From a checkpoint of a small mixture-of-experts model trained on Wikipedia.
Size: 8 layers, width 128, vocabulary 8751, 11M parameters.
Experts: 64 experts in each of 8 layers, 48 SwiGLU neurons an expert, 4 picks a token, a softmax router.
Below are experts of layer 2 (counted from 0) of a mixture-of-experts language model. Rows are named router (the router's row for the expert), gate (a neuron's input weights, with its number), up (a neuron's input weights, with its number) and show model dimensions 0-63. Each number is 50 + 10 x the weight over its row's rms, rounded and kept within 0 to 99.
Before each expert's rows: "gets" lists some tokens that make up at least twice as much of what it gets as of all text; "comes after" lists some tokens at least twice as common just before its tokens as in all text. This comes from a sample of Wikipedia text that the model never trained on. Tokens count by the router's weight.

# expert 55
gets: "5", "1", "4", "3", "2", "6"
comes after: " ", "201", "200", "202", "199", "198"
router:48 60 42 57 47 63 33 62 54 61 52 61 70 43 38 66 54 64 56 41 37 52 56 56 60 36 51 60 47 59 52 38 60 51 54 59 65 60 47 39 56 59 36 54 50 63 45 47 34 46 51 45 63 44 65 46 61 48 42 49 65 58 47 42
gate0:63 50 65 38 42 25 44 59 58 60 41 45 45 57 54 30 46 54 46 53 38 66 40 50 67 48 56 71 52 61 50 31 42 38 50 46 53 52 58 49 62 42 52 52 53 54 70 45 41 51 59 61 52 61 14 55 54 47 56 41 34 52 57 49
up0:41 29 60 54 32 55 44 55 31 50 49 50 49 75 33 45 52 53 53 50 49 40 49 37 34 40 54 56 50 49 35 59 34 49 63 72 68 61 57 60 62 56 60 56 40 52 50 38 54 53 62 41 61 61 52 54 58 45 65 48 55 58 39 56
gate1:65 36 46 53 40 62 48 61 60 45 47 57 61 43 64 61 53 45 61 66 44 51 42 14 50 37 62 57 56 45 55 35 56 51 49 59 58 53 48 40 56 40 51 37 29 45 55 41 33 44 44 49 49 37 53 56 51 50 28 35 57 49 48 59
up1:31 32 42 46 52 61 62 49 53 52 41 52 32 56 45 47 61 41 45 75 38 42 47 61 48 66 34 56 55 60 52 55 58 36 35 56 58 47 57 48 38 44 55 34 42 45 64 53 32 36 57 57 47 49 51 49 59 43 47 46 68 55 65 52
gate2:55 53 32 57 42 39 59 60 37 48 50 38 29 33 52 53 65 52 34 64 33 61 42 53 54 48 57 60 48 65 39 34 48 56 49 30 49 45 42 51 41 50 45 42 37 45 53 42 48 40 63 63 67 40 56 38 56 49 50 44 63 38 46 73
up2:46 63 41 58 48 50 40 40 54 68 59 50 49 51 58 55 51 54 50 71 58 54 46 80 57 50 55 48 46 62 45 56 51 50 33 53 36 47 61 68 55 46 43 60 83 44 53 56 58 47 51 46 57 51 53 35 58 53 58 49 46 47 49 43
gate3:53 51 47 69 61 62 36 53 37 29 48 51 43 57 69 47 37 64 52 43 60 62 49 69 52 58 22 35 39 54 54 54 40 36 59 47 67 50 43 54 70 56 38 41 65 44 50 49 59 63 59 55 38 55 43 41 42 67 55 42 50 66 51 58
up3:39 64 58 54 65 48 37 55 58 46 49 52 62 62 54 49 69 49 47 63 57 32 42 50 47 38 47 36 55 53 55 61 55 73 55 61 51 48 56 62 46 46 48 55 45 43 49 49 59 39 49 47 43 53 56 40 47 42 47 36 58 51 61 53
gate4:59 69 46 48 47 59 37 56 52 41 54 36 51 68 31 57 82 62 48 35 49 56 26 54 41 56 37 44 38 50 57 47 60 63 62 28 63 43 68 45 65 33 38 62 67 65 38 38 43 26 61 41 55 48 55 50 58 39 37 53 57 42 39 52
up4:45 42 59 58 31 61 38 61 53 49 53 60 57 38 43 48 32 56 32 47 44 50 72 57 64 48 52 49 59 55 43 55 36 63 52 48 42 36 64 43 48 51 59 34 64 50 47 53 42 41 60 68 58 49 61 34 48 37 42 51 58 49 53 54
gate5:41 51 55 35 55 51 35 48 52 43 62 73 54 31 25 51 55 71 54 47 43 50 58 54 46 54 53 39 39 53 50 46 45 59 49 53 43 53 46 45 66 50 54 50 46 48 36 35 70 57 47 56 40 44 44 38 45 59 83 46 55 62 51 48
up5:46 59 49 45 50 56 56 55 33 59 60 45 39 50 42 51 51 58 41 66 48 64 53 53 50 52 48 76 47 48 46 40 50 64 63 51 57 36 61 70 50 57 53 51 37 34 51 45 59 32 44 51 57 42 18 69 71 65 39 44 41 60 55 41
gate6:51 38 51 49 45 63 32 51 52 42 49 64 47 66 39 52 74 63 58 54 46 47 62 44 75 39 52 56 34 52 47 57 64 47 55 63 61 58 51 44 43 41 38 38 43 47 59 51 50 42 52 40 29 36 59 55 45 73 51 35 47 45 45 49
up6:54 38 63 35 64 46 51 35 37 66 56 39 60 54 41 36 40 61 54 52 42 68 59 37 40 57 60 61 49 54 66 40 50 44 50 43 51 40 59 44 55 62 62 51 52 60 58 48 41 58 43 53 52 59 55 33 49 44 45 56 62 54 40 53
gate7:53 56 56 51 45 60 27 62 39 71 53 42 37 49 38 53 31 61 59 44 59 52 48 50 49 45 49 34 67 43 49 66 58 57 57 48 57 36 55 31 42 38 57 50 61 68 58 45 48 40 46 58 46 61 34 59 46 36 56 42 51 48 35 54
up7:49 50 54 54 42 43 58 50 49 41 36 53 48 55 48 52 43 38 65 39 60 37 44 54 56 54 58 44 55 49 66 54 47 51 41 53 61 51 59 55 57 41 51 34 56 30 44 52 32 36 52 57 52 45 42 53 77 51 57 60 42 35 64 42
gate8:55 58 55 58 39 53 48 52 72 51 42 51 28 47 19 57 28 47 43 40 52 44 67 59 45 56 61 40 38 35 60 43 51 50 54 45 48 31 51 48 41 51 57 40 47 57 64 53 50 61 58 51 55 30 57 55 59 43 42 53 41 36 40 34
up8:54 33 63 43 58 57 52 44 50 57 55 41 46 55 59 26 50 41 50 33 47 23 62 68 46 39 44 64 45 36 54 54 50 41 64 65 61 48 49 69 59 43 55 53 67 61 54 49 32 38 53 62 59 60 31 61 56 60 57 32 49 69 54 64
gate9:75 52 62 48 50 59 30 36 33 50 58 41 50 36 53 39 41 40 53 52 55 51 55 46 34 41 58 45 57 52 52 50 65 54 66 34 42 80 35 63 58 55 47 46 61 74 64 62 51 53 52 49 48 32 58 48 56 54 34 50 61 34 52 39
up9:59 59 43 38 26 53 29 56 50 69 48 60 56 51 48 39 50 38 54 34 56 43 49 42 48 40 39 36 50 43 54 53 43 55 48 38 42 63 62 48 48 38 39 59 37 59 56 39 47 51 58 41 38 60 55 50 55 42 51 54 51 57 48 48
gate10:62 64 37 48 54 48 46 51 47 59 56 29 43 52 50 57 55 63 55 38 52 62 52 50 51 43 41 48 24 31 59 59 43 66 63 36 49 44 38 46 58 48 34 61 64 56 66 69 47 66 46 47 46 62 47 44 53 65 67 49 62 46 43 52
up10:59 54 67 55 57 46 52 50 58 54 47 54 39 51 42 64 40 57 46 45 59 40 42 51 57 50 39 50 32 46 56 50 45 45 49 41 54 53 61 43 44 56 44 60 22 51 49 54 30 46 51 54 63 51 57 55 57 49 30 45 40 56 53 37
gate11:77 53 34 48 39 31 46 54 56 32 52 36 57 50 42 41 51 57 42 55 51 63 35 60 58 63 47 51 48 41 47 59 47 67 55 50 42 48 56 56 44 52 56 51 51 56 34 41 46 54 48 53 52 65 57 47 43 54 62 54 39 53 47 47
up11:64 39 62 61 62 52 37 47 47 43 53 52 63 53 49 58 65 51 49 52 68 54 60 50 50 56 32 45 58 67 47 48 61 38 34 55 79 49 37 45 48 49 57 60 50 45 46 33 54 54 67 60 53 43 56 51 39 48 48 50 49 40 65 70
gate12:50 59 53 45 52 49 46 65 48 53 48 56 65 53 48 41 25 45 46 33 48 73 59 56 45 48 49 48 62 45 61 47 48 46 73 54 46 45 61 43 44 55 29 45 64 44 49 50 48 66 50 41 46 50 47 65 42 58 37 56 74 50 64 47
up12:44 67 53 49 39 59 33 45 44 53 47 45 59 64 49 50 62 40 52 53 36 56 47 35 85 52 71 59 68 59 44 41 49 39 48 45 50 48 48 70 50 46 48 64 47 53 51 45 49 61 41 46 22 62 22 65 54 58 49 66 39 55 48 48
gate13:32 54 59 29 59 63 49 63 64 55 31 60 48 59 47 59 46 46 37 44 50 43 29 60 42 60 42 41 61 56 54 59 47 44 50 56 36 43 57 49 35 49 56 60 49 55 65 51 50 39 70 51 45 64 70 45 60 50 58 52 61 52 60 43
up13:58 43 52 59 54 45 66 53 55 51 50 40 26 56 52 52 21 63 58 47 48 59 60 47 40 48 46 57 34 44 44 70 61 65 60 65 48 47 57 53 46 47 52 36 60 57 41 30 62 49 59 61 64 44 53 31 54 52 57 56 54 46 52 58
gate14:28 45 39 55 54 51 63 44 53 36 59 49 51 32 43 59 78 62 65 38 38 50 59 54 50 51 44 55 57 51 24 46 38 53 48 72 65 57 49 52 57 61 52 42 57 44 62 59 50 41 62 73 42 49 54 57 50 42 56 43 37 45 56 62
up14:75 39 59 49 51 56 46 47 51 40 51 46 64 41 44 53 56 72 57 51 49 43 41 57 38 51 53 58 55 61 42 51 58 39 72 69 47 44 67 51 45 33 59 42 58 43 43 54 53 37 45 44 48 51 32 40 45 53 33 55 57 45 56 42
gate15:55 55 41 58 42 49 46 52 27 49 56 49 56 54 63 49 55 48 46 48 48 55 62 26 43 47 59 39 35 52 66 50 50 59 43 52 43 48 24 42 43 68 55 32 51 41 59 48 41 50 50 37 67 42 61 34 48 57 39 45 42 50 39 57
up15:52 60 66 45 60 70 63 49 37 66 53 53 45 59 21 63 49 39 45 47 61 49 55 45 48 41 44 56 62 41 42 53 44 37 50 47 51 45 45 47 46 53 59 61 53 64 41 36 44 48 56 44 40 44 66 68 80 30 45 63 55 63 57 38
gate16:41 68 46 44 47 63 67 41 52 68 29 45 54 47 55 54 45 43 47 55 68 70 31 68 48 47 53 51 42 45 46 57 36 53 51 50 36 48 54 53 66 45 57 47 55 40 51 53 43 41 45 38 48 67 42 64 61 43 65 61 65 69 59 55
up16:62 30 33 59 50 25 60 37 52 48 70 30 45 61 54 38 49 59 50 46 51 51 41 54 51 48 51 52 68 53 55 39 57 41 40 23 54 50 57 59 41 44 62 59 48 62 67 58 47 42 32 61 61 53 55 53 37 47 35 45 51 53 60 53

# expert 14
gets: " the", " a", "'s", " The", " his", " an"
comes after: " of", " in", " the", " to", " with", " for"
router:42 33 49 69 49 51 39 32 33 58 54 30 49 44 50 33 55 63 29 68 39 43 54 38 59 49 62 54 33 62 56 63 35 56 56 47 60 42 73 54 42 38 42 51 69 43 46 41 55 39 55 56 53 46 50 35 43 43 69 59 60 53 50 40
gate0:46 69 52 49 69 46 54 55 61 58 39 48 38 72 44 62 46 48 40 43 56 57 57 74 42 46 58 56 42 51 38 51 64 42 37 58 33 48 36 56 62 54 50 59 52 40 31 54 49 41 53 66 53 55 44 54 58 45 53 50 58 65 65 19
up0:42 48 58 76 32 34 47 50 50 54 68 45 48 46 59 29 43 47 49 74 35 44 40 41 63 42 54 48 36 37 39 40 61 46 45 46 60 51 49 53 55 41 52 40 64 45 66 39 54 55 51 48 52 45 64 55 56 53 33 38 50 54 49 57
gate1:59 39 65 66 41 43 27 42 25 50 52 42 59 41 55 44 54 45 58 72 63 49 48 49 44 52 45 80 48 62 57 57 55 62 53 47 56 57 45 52 57 55 50 60 61 43 76 42 50 52 56 60 45 55 43 54 54 52 52 54 48 45 45 42
up1:42 38 33 56 39 47 67 33 35 35 51 56 44 51 61 47 59 46 40 47 45 39 40 34 44 66 50 42 45 51 42 64 37 41 45 40 50 40 77 50 56 64 50 47 60 29 70 53 51 43 48 26 55 60 50 40 55 54 54 55 59 43 44 48
gate2:45 50 40 49 33 43 58 45 37 58 35 51 37 60 55 27 46 52 64 54 38 51 50 36 37 51 28 51 36 46 59 66 51 68 51 53 34 48 68 55 40 58 25 52 54 38 39 38 45 52 48 61 44 71 49 59 50 62 51 57 58 57 52 16
up2:48 46 43 49 55 47 48 67 47 56 55 54 63 45 37 43 30 50 45 53 65 35 61 58 44 57 46 35 39 54 37 63 46 46 44 38 59 47 25 38 35 66 45 39 55 55 62 33 63 57 30 59 48 36 67 47 51 65 65 46 39 47 49 62
gate3:52 50 59 40 55 74 57 54 43 51 45 55 54 66 32 61 70 49 38 43 44 47 39 38 73 67 41 71 59 60 48 66 58 55 48 59 33 54 51 35 61 31 44 54 51 34 55 55 66 40 38 54 36 54 44 54 49 39 60 51 58 44 57 46
up3:50 42 52 41 40 45 73 50 41 55 47 33 33 47 54 44 36 58 61 59 46 51 53 34 45 58 56 36 60 40 53 50 60 50 39 53 38 41 54 48 44 54 48 38 50 47 42 35 47 44 58 55 48 47 63 59 35 59 55 51 44 48 67 38
gate4:43 43 43 38 54 58 56 45 46 35 43 66 45 55 50 75 42 71 35 61 35 40 39 45 49 42 51 51 54 54 47 47 54 47 42 49 53 46 46 39 40 42 43 63 41 45 74 55 26 33 55 42 45 55 32 49 68 43 50 62 65 53 40 45
up4:63 57 52 58 30 58 54 47 52 53 53 50 55 53 70 53 49 47 60 47 42 39 45 58 50 68 44 57 52 49 58 53 65 48 49 63 39 50 64 67 56 63 42 44 50 50 49 64 49 58 31 43 42 45 51 52 42 55 45 41 37 74 55 41
gate5:36 46 57 45 56 48 63 40 60 46 44 35 44 15 52 44 67 57 43 57 53 40 42 55 56 45 57 34 65 50 50 34 49 52 57 39 62 44 62 44 48 55 46 46 55 32 67 50 49 62 49 48 32 43 40 54 62 43 55 56 38 42 44 62
up5:48 66 42 64 38 50 48 58 48 56 51 40 42 37 47 62 44 45 45 51 51 60 47 68 47 51 53 39 50 53 59 50 43 53 55 35 72 42 25 52 65 48 44 53 39 44 29 51 35 43 36 43 69 59 55 50 62 63 53 44 70 50 62 69
gate6:47 44 55 54 59 45 36 44 25 46 46 51 54 48 50 49 75 51 30 61 63 59 66 58 61 50 41 39 55 42 43 57 69 42 45 40 77 38 48 57 46 44 42 52 52 53 45 36 70 45 44 48 54 61 50 66 35 56 45 53 37 51 31 39
up6:53 36 49 33 42 37 51 35 55 49 46 56 24 43 57 57 35 48 37 71 59 69 43 41 35 50 48 57 42 57 45 52 47 50 43 24 46 39 55 45 50 59 51 47 51 48 60 47 60 62 36 40 57 52 56 61 48 53 55 53 63 74 47 51
gate7:50 58 57 42 44 48 50 46 56 45 48 63 55 43 43 59 44 63 44 53 50 57 57 51 56 55 60 72 46 47 38 34 46 50 37 48 73 55 34 40 81 46 46 64 70 60 46 44 34 44 51 62 53 33 64 48 54 38 57 62 50 51 37 83
up7:61 47 43 47 49 43 49 32 60 36 64 40 60 51 49 44 47 38 62 53 40 58 52 54 49 58 56 57 44 42 42 47 59 42 47 55 51 60 43 69 68 42 47 60 70 50 50 42 60 46 56 67 47 47 73 28 61 47 55 40 64 45 37 58
gate8:59 32 38 62 43 34 57 65 51 41 49 36 43 35 44 48 51 45 41 57 42 49 47 45 58 49 53 44 27 44 29 47 51 49 71 60 42 41 69 80 47 33 47 69 38 49 47 64 56 37 44 61 57 60 56 60 48 37 55 35 57 44 32 48
up8:34 50 39 37 71 54 51 65 54 50 62 39 49 47 47 47 53 52 49 46 53 58 53 59 52 53 48 39 23 61 51 59 53 44 48 50 55 51 51 45 35 50 56 62 52 66 74 30 54 56 54 36 50 62 50 45 57 48 43 55 57 57 55 41
gate9:46 45 42 58 46 59 57 47 38 66 46 53 51 60 42 54 73 72 39 24 49 56 44 39 60 52 42 61 53 49 59 47 60 58 43 52 41 52 54 44 61 54 64 52 47 55 59 71 44 39 44 41 62 59 62 53 58 45 46 46 47 63 65 55
up9:34 34 75 54 53 48 53 47 53 57 38 52 35 61 50 53 54 53 46 50 66 62 44 63 50 57 41 48 35 58 58 46 57 52 67 38 49 72 65 21 43 64 60 55 50 56 52 56 55 52 47 49 42 55 62 67 54 52 59 60 21 57 64 44
gate10:46 62 33 59 40 52 47 49 47 46 58 36 63 52 63 39 59 49 40 50 55 60 67 62 53 45 34 29 66 50 70 49 60 44 53 58 32 57 61 45 47 62 53 65 44 33 39 72 62 47 48 53 62 81 56 44 34 41 69 44 51 40 61 48
up10:43 53 65 66 51 58 56 43 65 31 39 50 46 56 51 55 63 60 46 52 54 48 51 70 55 24 50 62 58 79 50 65 50 65 43 61 30 36 44 61 42 56 34 54 36 63 61 40 43 50 50 56 36 53 43 49 49 50 40 39 51 49 57 45
gate11:53 48 54 49 54 41 56 27 62 59 47 43 57 45 47 52 64 55 49 56 54 73 15 29 51 36 57 29 57 49 35 32 61 35 37 41 50 46 53 52 50 50 57 37 59 64 50 41 51 37 56 39 49 51 53 45 54 57 51 38 69 60 40 51
up11:60 43 31 48 43 54 43 49 69 40 55 46 53 49 34 48 48 54 47 54 37 71 49 40 33 62 66 39 56 32 56 51 47 36 54 44 52 45 35 54 58 67 56 37 61 58 51 19 42 56 41 44 67 49 67 68 48 54 37 61 56 48 56 38
gate12:52 65 47 71 50 40 36 48 59 47 85 43 45 49 54 35 53 55 52 47 69 67 52 44 43 53 50 44 50 53 55 42 74 52 54 59 52 49 39 35 57 52 71 45 52 42 73 48 39 53 65 61 46 28 50 54 51 57 48 52 43 49 45 75
up12:57 27 44 38 47 56 65 50 34 49 59 41 52 45 55 43 66 31 51 50 44 42 37 48 41 64 47 59 58 48 50 51 40 41 72 38 36 40 57 48 64 53 66 54 38 36 49 55 43 60 47 63 34 42 53 41 51 50 37 49 38 57 45 50
gate13:45 51 66 47 36 41 60 31 57 45 56 41 51 41 34 47 63 51 47 57 42 39 53 55 52 47 63 70 53 30 51 51 49 45 37 61 63 51 68 45 53 57 52 47 66 60 44 53 45 60 49 47 64 37 59 49 54 30 61 36 46 30 40 39
up13:45 46 55 46 60 32 50 52 57 57 49 49 62 51 54 49 52 51 38 47 62 58 56 57 63 47 23 83 35 53 60 49 39 67 47 51 50 54 50 44 64 59 50 47 47 53 43 59 55 41 46 57 41 34 49 60 46 41 63 52 51 37 37 37
gate14:45 56 58 57 53 52 37 43 60 54 55 60 56 38 48 53 61 40 47 51 47 61 44 50 24 50 47 58 73 55 51 44 43 54 34 41 54 54 48 41 53 40 45 48 50 44 28 34 51 73 47 34 57 59 65 80 42 61 67 39 62 55 70 46
up14:44 40 55 43 48 43 43 62 39 46 51 40 35 57 53 23 53 43 38 60 58 65 45 49 49 57 50 35 61 38 57 36 60 45 45 44 34 50 49 59 44 42 69 49 58 54 52 51 45 41 54 31 45 56 46 58 49 69 40 67 48 39 42 52
gate15:47 47 58 62 57 36 52 54 37 59 62 54 66 53 51 45 39 45 42 50 72 49 60 59 41 54 50 33 31 67 55 56 51 54 43 52 56 35 54 46 58 53 29 32 35 53 59 29 52 53 37 52 36 39 54 47 32 62 51 45 61 64 59 48
up15:43 63 51 39 35 50 59 56 46 56 26 50 57 62 56 73 33 49 62 37 58 46 58 32 55 40 55 39 72 49 50 46 50 50 43 38 41 35 64 63 68 32 53 56 54 55 48 40 33 50 52 40 54 60 37 64 70 55 55 51 38 58 62 36
gate16:53 36 56 51 57 52 38 49 48 63 46 43 41 37 58 48 14 43 63 52 56 47 49 39 47 51 38 47 59 44 57 49 42 64 68 49 55 50 50 46 43 47 48 56 47 38 40 61 55 57 46 62 48 66 61 44 35 48 54 66 35 55 49 53
up16:57 41 39 65 44 39 49 32 41 47 49 65 46 66 48 54 29 33 22 41 62 37 56 43 61 60 65 49 46 54 58 41 49 46 53 58 54 73 48 58 61 47 61 45 37 50 58 54 29 53 50 47 53 55 52 41 34 57 40 45 51 58 39 47

# expert 15
gets: "0", "1", "2", "3", "4", "5"
comes after: " ", "–", "201", "200", ".", "202"
router:40 48 36 55 58 54 56 65 63 56 46 70 43 59 51 42 48 43 38 49 48 27 56 69 47 40 58 56 69 63 51 35 53 61 42 66 46 53 37 37 56 67 45 60 45 61 48 47 39 60 48 43 62 54 47 68 60 45 46 63 48 40 39 51
gate0:54 47 49 30 38 64 45 43 52 45 41 72 45 45 50 66 37 58 45 40 49 49 52 54 32 53 67 34 57 64 39 53 55 58 75 60 28 51 66 53 44 45 46 51 52 57 58 62 52 56 48 41 44 50 26 59 60 52 53 48 38 61 62 42
up0:48 53 70 66 54 39 49 57 44 65 61 47 59 61 63 36 75 66 40 69 53 42 45 50 52 45 51 52 58 40 59 52 54 47 44 45 59 53 45 52 30 54 30 53 67 55 74 55 43 53 47 52 51 43 60 58 41 59 39 59 38 54 54 53
gate1:49 48 55 53 34 54 47 52 52 48 47 56 57 48 49 61 61 52 58 76 38 61 61 53 34 61 52 57 55 49 25 36 52 60 41 58 45 53 46 60 56 53 65 41 63 40 41 50 47 39 30 59 50 63 48 55 60 29 70 53 50 53 39 57
up1:58 47 66 58 56 50 62 50 47 48 58 44 63 44 44 60 58 64 58 58 39 51 53 51 44 43 42 54 36 39 35 56 60 61 61 43 54 48 61 49 57 63 52 54 36 46 29 48 31 54 47 66 41 43 76 51 50 53 53 55 55 29 57 58
gate2:66 55 58 37 44 52 39 53 51 66 58 40 46 55 39 57 49 42 49 46 59 49 52 31 49 33 57 54 55 46 47 52 50 53 52 47 60 44 57 58 55 41 58 49 66 59 62 47 48 51 44 38 43 27 58 70 46 26 54 46 41 69 36 59
up2:42 44 46 60 52 68 65 43 38 44 51 39 46 37 54 53 42 71 47 34 48 60 60 58 56 41 54 52 42 49 27 54 47 38 43 59 32 62 44 46 58 50 41 33 40 56 47 56 41 56 47 63 41 59 42 45 32 41 57 44 48 60 44 39
gate3:49 61 49 43 64 42 54 65 54 59 67 44 43 55 47 18 30 57 52 46 40 49 42 47 51 51 40 43 42 27 61 39 24 32 62 47 46 46 50 59 62 58 28 48 56 44 56 54 51 59 61 45 55 45 51 53 56 52 54 50 29 56 46 50
up3:58 59 40 50 42 49 39 47 59 29 42 43 67 42 51 85 61 54 48 56 51 55 26 33 55 52 61 44 56 56 55 41 71 39 42 40 56 48 51 28 40 41 43 53 64 63 32 39 63 40 51 48 56 55 48 48 55 34 59 48 63 52 49 60
gate4:38 54 60 54 46 63 57 54 64 65 52 66 52 66 59 56 40 54 50 36 34 37 47 53 60 43 42 42 62 43 55 52 32 64 60 44 53 32 51 65 62 56 67 69 46 52 33 53 56 48 64 50 32 43 47 50 41 43 69 37 42 35 65 58
up4:59 40 61 56 54 37 52 38 63 56 39 63 43 62 47 36 40 47 63 29 39 54 49 51 70 47 48 54 48 49 43 55 43 66 61 43 32 43 59 50 56 64 65 49 33 51 27 52 51 55 73 38 50 43 56 44 46 69 40 53 60 44 68 50
gate5:33 51 47 57 67 68 51 65 32 52 53 50 29 44 60 45 46 27 41 32 50 55 43 48 23 41 63 39 60 40 49 39 55 54 50 63 57 40 34 76 39 58 55 57 53 38 58 54 49 47 58 47 66 44 56 31 58 30 34 48 53 48 38 46
up5:58 48 37 48 50 39 34 24 49 41 45 44 63 37 69 55 46 72 44 47 43 49 64 45 47 48 53 41 59 62 42 47 44 56 50 35 34 46 51 50 50 43 52 56 58 50 52 50 33 63 47 48 59 37 57 44 42 51 63 37 53 51 65 56
gate6:69 47 55 53 55 62 68 61 35 36 52 38 56 42 74 67 50 66 56 55 62 49 52 46 68 51 58 69 43 47 61 51 45 55 52 43 53 54 52 57 54 47 37 50 51 59 59 59 55 56 42 40 44 44 40 44 57 54 49 51 50 35 48 45
up6:43 42 39 37 54 30 55 42 33 51 48 52 56 50 47 47 49 56 42 58 53 50 48 59 59 57 51 54 56 33 47 46 44 52 55 46 53 50 33 41 59 43 50 37 61 41 53 60 39 51 40 63 43 66 59 63 56 53 62 46 44 68 46 51
gate7:55 59 56 48 38 51 56 47 37 50 62 42 62 56 43 61 22 47 65 26 56 58 47 52 60 39 55 38 39 67 52 42 68 57 63 39 46 58 62 31 52 44 61 52 51 55 69 39 56 43 35 50 58 59 48 46 48 56 67 49 47 45 46 58
up7:62 57 50 49 52 41 52 51 81 53 49 55 76 55 64 61 54 55 50 24 40 57 42 33 59 49 46 40 58 44 52 43 39 54 44 43 58 49 44 66 54 46 53 69 44 52 31 52 50 58 51 62 59 61 53 55 39 58 40 56 54 64 36 65
gate8:61 26 39 45 58 59 68 49 64 47 45 61 58 61 52 47 48 57 52 40 65 36 50 48 51 73 40 53 54 41 49 35 41 61 52 74 52 62 65 35 58 57 50 46 49 25 74 34 47 50 55 41 43 41 47 54 63 39 54 44 49 49 37 58
up8:44 55 53 67 50 54 42 64 49 37 52 30 33 29 55 27 51 55 53 65 45 59 37 41 57 40 57 52 53 50 48 66 48 49 53 37 49 44 50 50 38 52 52 61 45 60 37 52 53 52 29 61 60 48 67 46 37 67 64 54 42 56 51 49
gate9:68 55 39 62 49 40 50 64 39 51 65 28 47 38 63 41 54 37 49 51 57 47 56 45 59 54 60 32 54 57 48 61 49 63 41 49 52 53 31 31 53 72 46 49 45 36 49 47 28 44 48 40 67 49 25 55 59 54 44 31 54 42 53 60
up9:38 51 43 57 48 53 52 65 61 31 47 46 46 53 55 47 58 44 37 54 50 61 58 49 29 56 63 40 39 50 66 58 42 62 69 65 50 54 63 53 51 64 42 43 48 39 46 49 39 49 53 59 43 54 59 75 64 59 43 57 51 55 26 29
gate10:30 56 44 49 54 71 67 37 38 63 55 66 55 36 37 68 61 50 49 40 55 51 47 48 51 76 59 55 56 39 52 38 54 61 49 73 51 36 37 50 44 43 48 54 51 46 74 37 51 64 48 38 54 70 53 64 66 59 33 60 49 66 50 44
up10:59 37 49 45 56 31 55 64 53 44 29 41 64 56 35 46 43 61 41 60 63 43 40 57 44 48 35 26 53 55 48 55 38 41 60 48 55 40 55 39 76 50 58 57 46 48 58 60 50 36 46 51 60 33 43 48 46 64 77 38 54 61 51 50
gate11:55 59 40 40 42 54 33 59 68 59 50 42 46 56 38 51 54 58 55 48 19 47 41 52 69 64 52 29 48 53 41 62 51 50 41 50 53 58 48 47 70 43 49 72 41 55 54 52 44 34 51 52 43 46 31 59 38 54 48 41 57 51 39 36
up11:38 63 34 48 47 68 48 51 56 42 25 52 38 64 54 50 46 49 31 61 55 51 30 56 46 63 66 66 56 57 65 59 49 59 60 59 51 64 39 44 51 38 45 25 28 64 51 51 51 49 58 52 52 50 49 39 51 44 48 58 49 53 58 48
gate12:43 48 53 49 41 42 54 65 46 30 48 54 59 59 48 40 60 59 56 45 49 51 48 62 65 63 40 62 39 69 44 52 36 49 31 66 50 60 56 37 56 55 47 41 62 42 58 38 45 51 44 49 41 44 35 47 59 63 51 45 39 66 29 57
up12:29 54 47 38 50 59 18 47 61 55 52 61 44 53 44 56 37 65 52 39 45 40 39 25 53 64 61 53 49 50 39 24 59 49 51 53 60 55 24 55 44 78 54 59 56 50 53 43 54 61 58 43 47 42 63 50 37 63 57 37 54 47 60 60
gate13:42 41 47 44 54 74 47 53 44 59 40 37 54 35 47 40 61 44 52 46 46 54 61 53 24 55 73 53 51 58 56 56 50 48 27 43 37 39 46 52 49 61 54 57 59 65 63 50 58 40 49 54 51 58 48 42 32 36 51 67 50 58 39 60
up13:43 55 52 53 52 55 48 50 43 51 46 69 48 50 39 47 59 30 67 49 49 55 50 52 43 50 49 50 60 33 30 47 69 49 42 39 31 67 48 47 58 61 65 47 43 61 63 37 58 48 48 58 32 37 46 40 42 57 40 58 55 53 63 41
gate14:49 59 41 62 54 46 60 48 67 35 57 62 49 48 66 48 36 48 47 35 56 46 47 48 39 54 61 37 48 61 35 32 48 52 57 50 64 45 38 60 53 70 74 43 58 35 60 42 49 42 59 61 63 52 51 53 49 52 48 52 67 52 39 56
up14:46 38 43 37 40 43 52 57 42 59 42 43 39 58 76 53 47 51 59 47 38 61 46 47 53 51 49 39 42 29 68 63 58 42 63 46 73 51 43 46 34 43 40 42 47 56 46 51 64 57 45 48 51 53 47 41 41 27 45 48 36 55 55 50
gate15:50 51 58 47 53 35 44 49 52 54 50 50 34 64 48 57 51 66 51 61 47 60 49 53 37 73 45 53 57 60 39 58 47 39 46 50 48 54 45 47 57 53 64 59 50 47 56 59 40 48 64 39 46 64 66 52 48 43 20 50 65 42 53 51
up15:23 45 57 60 54 65 66 52 48 42 61 58 38 58 56 48 48 44 42 37 34 50 61 57 71 49 43 64 52 39 66 41 45 48 59 51 46 34 42 66 50 50 71 58 56 43 48 58 59 56 67 30 62 59 44 52 43 50 44 50 44 27 55 41
gate16:34 50 81 38 60 44 42 57 47 51 49 49 59 56 56 41 42 57 57 40 38 53 42 55 53 37 56 48 44 59 65 46 44 51 41 52 55 43 45 38 48 58 47 59 38 57 59 78 49 75 56 39 51 46 42 48 42 47 36 51 57 45 67 39
up16:39 45 57 36 30 46 48 56 68 42 34 73 61 58 46 41 80 36 42 56 35 58 59 54 44 64 50 45 81 68 63 56 47 59 43 50 55 38 36 45 35 50 51 52 59 37 41 62 59 52 43 47 35 44 60 43 69 53 39 59 47 48 38 40